config.yaml
n_layer: 12
normalize_top_k: true
lr_router: 0.00094
norm_place: "out"
qk_norm: true
attn_scale: 0.177
tie_embeddings: false
init_std_o: 0.00737
init_std_down: 0.00737
beta1: 0.93
steps: 8167
Below are experts of layer 2 (counted from 0) of a mixture-of-experts language model. Rows are named down (a neuron's output weights, with its number) and show model dimensions 0-191. Each number is 128 + 24 x the weight over its row's rms, rounded and kept within 0 to 255.
Before each expert's rows: "comes before" lists some tokens at least twice as common just after its tokens as in all text; "raises" lists some tokens whose logits its average output raises strongly, later layers aside. This comes from a sample of Wikipedia text that the model never trained on. Tokens count by the router's weight.

# expert 16
comes before: "\n\n", " The", " He", " In ", " In", " It"
raises: " Their", "ters.", "lands", " They", " These", "ters"
down0 [ 71 144 149 164 129 136 115 117 164 123 124 122 117 163 124 137 113 139 166 150 137 112 151  83 115  88 132 125 173  95 128 102 141  96 153 133 138 146 127 161 154 156 120 130 121  66 164 129 120 176 120 137  93 119 140 105  88 163 153 133 121 152 130 161 122 105 154 130 169 120 134 141 108 120 119 119 112 175 129 121 142 156  98 143 154 112 167 152  82  90 154  84 123 132 173  93 126 160 141 149 112 160  97 133 119 168 137 119 101 123  83 170 120 137  83 155 108 118 127 135 105 111 159 122  87 131 121 144 173 150 120 149 149  87 131  86 121 171 109 126  93 132  76 120 113 116 102 143 142 118 147 139  99 127  95 116 120  85 115 144 119 107 141 133 104 124 131 122 136 129 132 111 122 141 143 153 153 159 153 128  64 124 141 132 103 115 158  96 129 107 143 153]

# expert 121
comes before: "\n\n", " The", "\n", " He", " In ", " In"
raises: " Apps / (Gls)", "ations.", "ters.", "ity.", "- Years: Team /", "ions."
down0 [175 159 178 134 154 126 150 142 137 110 132 135 128 121 161 155 145 162 161  95 157 121 145 104 131  64 155 134 157 142 131 121 166 161 164  72 113 123 136 146 122 200 128 102 162 121 103 116 119 153  99 100 122 157 130 105 147 111 143 125 114 118  72 155 142 114 175 115 100 137 156 126 146 118 176 115 150 110 104 135 129 172 124 135 126 132 129 113 129 116 115 141 154  87 135 118 113  84 102 119 114 128 103 106 102  74 135 132 140 141 128 133 110 143 125 130 112 115  82 142 127  70 144 136 123  95 141 134 102 152 110 146 169 102 145 121  85 121 141 121 154 122 142 127 115  87 110 145 157 108 123 111 115  96 159 154 142  74 162 136 130 157  75 117 100 124 112 118  98 164 155 141 119 117 173 109 116  92 123 139 106 139 127 150 130  93 121 126 110 147 166 134]

# expert 205
comes before: "1", "2", "\n", "0", "3", "\n\n"
raises: "man", "c.", "c"
down0 [180 126 150 110 114 153 126 112 112 132 132 140 134 108 124 119 103 127 141 125 150 140 145 114 116 102 127 105 180 121 164 143  93 158 147 108 131 114 136  57 136 118 106 117 132 149 141 131 157 168 101 122 151 146 116 120 130 144 127 108  98 145 132 181 140 113 114 117 125 143 130 138 175 110 130 150 185 112 145 130 119 158  93  92 127 128  94 136 185 129 122  78 179 152 149 137 134 149 138 154 162 139 152 159  86 146 120 126 149  88 112 151 146 148 153 145 139 170 111 177  93 127 123 115 120 138 160 149  97 105 119 165 109 109 116 114  96 122  99  85 175 142 126  88 162 118  78 120 132 109 159 129 139 105 142 104 112 111 178  62 166 100 146 159 135 129 140 169 127 136 141 142 141  98 124 128 122 154 174 113 133 110 147 139 143 149 130 136 133 123 121 159]

# expert 178
comes before: "2", "1", "0", "′", "3", "5"
raises: "igan", "en | ", "en."
down0 [157 138  96 126  90 145 120 115  92 148  93 146  91 150  65 131 115 142 139 159 133 152 107 117 150 122 152 113 119 131 107 136  92 118 107 104 146  72 124 134 143 148 162 117 138 138 135  94 138  77 131 116 127 124 127 150 144 132 110 152 165 115 149 127 119 125 137  95 119 116 143 157  84 123 161 141 128 135 114 123 107 123 123 129 125 119 133 170 141 112 166 142 116 131 133 143 140 110 124 123 117 104  92 115 140  98 140 104 135 129 130 144 143 154 111  78 116 158 144  95  67 164 104 119 157 144 168  89 122 111 103 148 157 108 166  95 121 158 168 122 161 158 142 121  75 104 124 122 124 167 118 116 141 122 104 136 147 105 157  99 100 102 129 154 123 137 172 156 110 126 123 100 102  89  79  95 100 189 138  95 122 175  97 138 188 144 126 118 103  96 143 101]

# expert 45
comes before: ".", " of", " and", " of the", " to", ","
raises: " of the", ",", " of", ".", " that"
down0 [101 114 125 116 144 126 139  81 131 141 130 148 136 103 169 106 125  94 145 129 125 108 131  81 137 134 154 121 115 152 138 147 115 171 174 125 109  99 131 158 116 103 149 105 140 122 116  84 127 119 109 150 147 141 125 148 106 142 133 147  84 117 130 145 125 162  90 169  95 143 167 121 133 102 172 132  83 100 176 102 162 161 125 127 117 117  95 161 104 126  86 121 129 144 104 149 131 155 110 126 101 103 131 103 122 108 109  97 122 155 180 124  86 151  85  88  95 120 146 157 136 137  87 167 138 100  93 134 114 112 127  96 119 141  82 111  80 116 152 131 136 105 160 119 135 133 128 119  91 144 121  96  98 157 149 171 160 120 114 116 108 136 110 108  90 120 139 109 114 119 128 127 149 119 105 102  74 102 166 188 118 121 128 133 174 133 127 142 138 181 120 126]

# expert 202
comes before: "| ", "|", "-", "2", "- ", "|  |"
raises: "\", and", "\".", "\" and", "is.", "ions.", "History"
down0 [127 153  98  66 157 154 116 147 118 145 151 118 157 102 121 118 112 148 154 134 136 132 104 132 120 126 109 148 128 139 128 124 101 147 106 154 151 128 170 168 126 113  87 172 118 101 113 122 141 137 153  80 165 136 120  99 154 134 126 143 154 149 105  72 122 113 111 176 138 156 181 165 128  95 105  76 151 133 163 120 122 103 127  84 148 157 118 127 127  99 106 120 137 110 130 109 114 154 156  97 120 171 112 134 171 132 146 119 124 128 125 121 131  92 162 119 137 165 161 102 118 110 145  98 126  87 142 143 183 137 167  85  99 130 108 116 157 152 107 154 114 152 132 135 136 145 136 111 117 135 128 118  92 158 108 124 125 126  88  92 119 109 127 169 110 120 147 141 129 165 155 115 115 145 133 144 152 144 152 101 108 116 111 163  80 124 207 152 117 132 129 161]

# expert 119
comes before: ".", ",", " of", " and", " in", "s"
raises: " (E", " (S", ",", " (N", " (H", " ("
down0 [176 121 124 133 127 102 128 128 138 137 160  97 161 149 132 145 130 111 120 123 144 131 167 164 134 163  77 136 128 106 166 168  82 110 138  91 135 113 137 143 141 155 145 107 120 149 133 133 149  78 107 119 122 142 129 116 134 145  83 117 130 143 122 148 173 181  99 139 118 122 162 119 133 137 140 139 158 140 151 160 167 142 134 126 110 132 108 135 104 145 128 155 158 132 170 123 163 116 134 139 100 144 103 128  93 122 200 164 131 156 105 107 113 109 130 136 116 159 149 102 121 107  91 145 127 103 115  90 107  87 162 157 102 103 103 126 167 109 109 172 184 149 113 130 137 158 128 138 113  51 110 167 124 147  91 152 105 126 146  91 109  93 169 121 166 125 105 126 103 109 156 155 125 149 138 122 127 128 116 183 134 166 105 132 135 118 152 129 123 136 116 134]

# expert 43
comes before: "0", "2", "1", "\n", "3", "6"
raises: "02", "11", "13", "14", "01", "12"
down0 [117  98 114 105  90 125 134 119 188 128 156 128 163  87 142 156 117 108 139 121 139 123 101 118 130 140 133 152 134 121 154 132  99 148 122 112 127 124 185 136 159 122 159 120  87 145 112  96 142 120 127 123 148 111 141 100 133  70 115 151 112 130 150 131 116 137 111 101 121 153 114 146 129  98 126 142 102 119 116 163  94  99 159 133 137 154 147  72 114 116 131 154 149 109 130 147  62 153 135 165 117  81 109 140 144 125 130  82  87 168 162 110 154 108 177 119 127  89 134 128 118 130 127 144 140 106 132 144 119  95 128  99 113 155  77  95 142  98 113 135 126 132 134 106 135 162 110 142 121 191 137  91 104 147 119 106 131  74 140 148 147 113 151 120 106 104 108 151 127  93 151 157 120 116  93 156  84 128  85 110 139 108 160  97 125 137 102 141 103 146  81  89]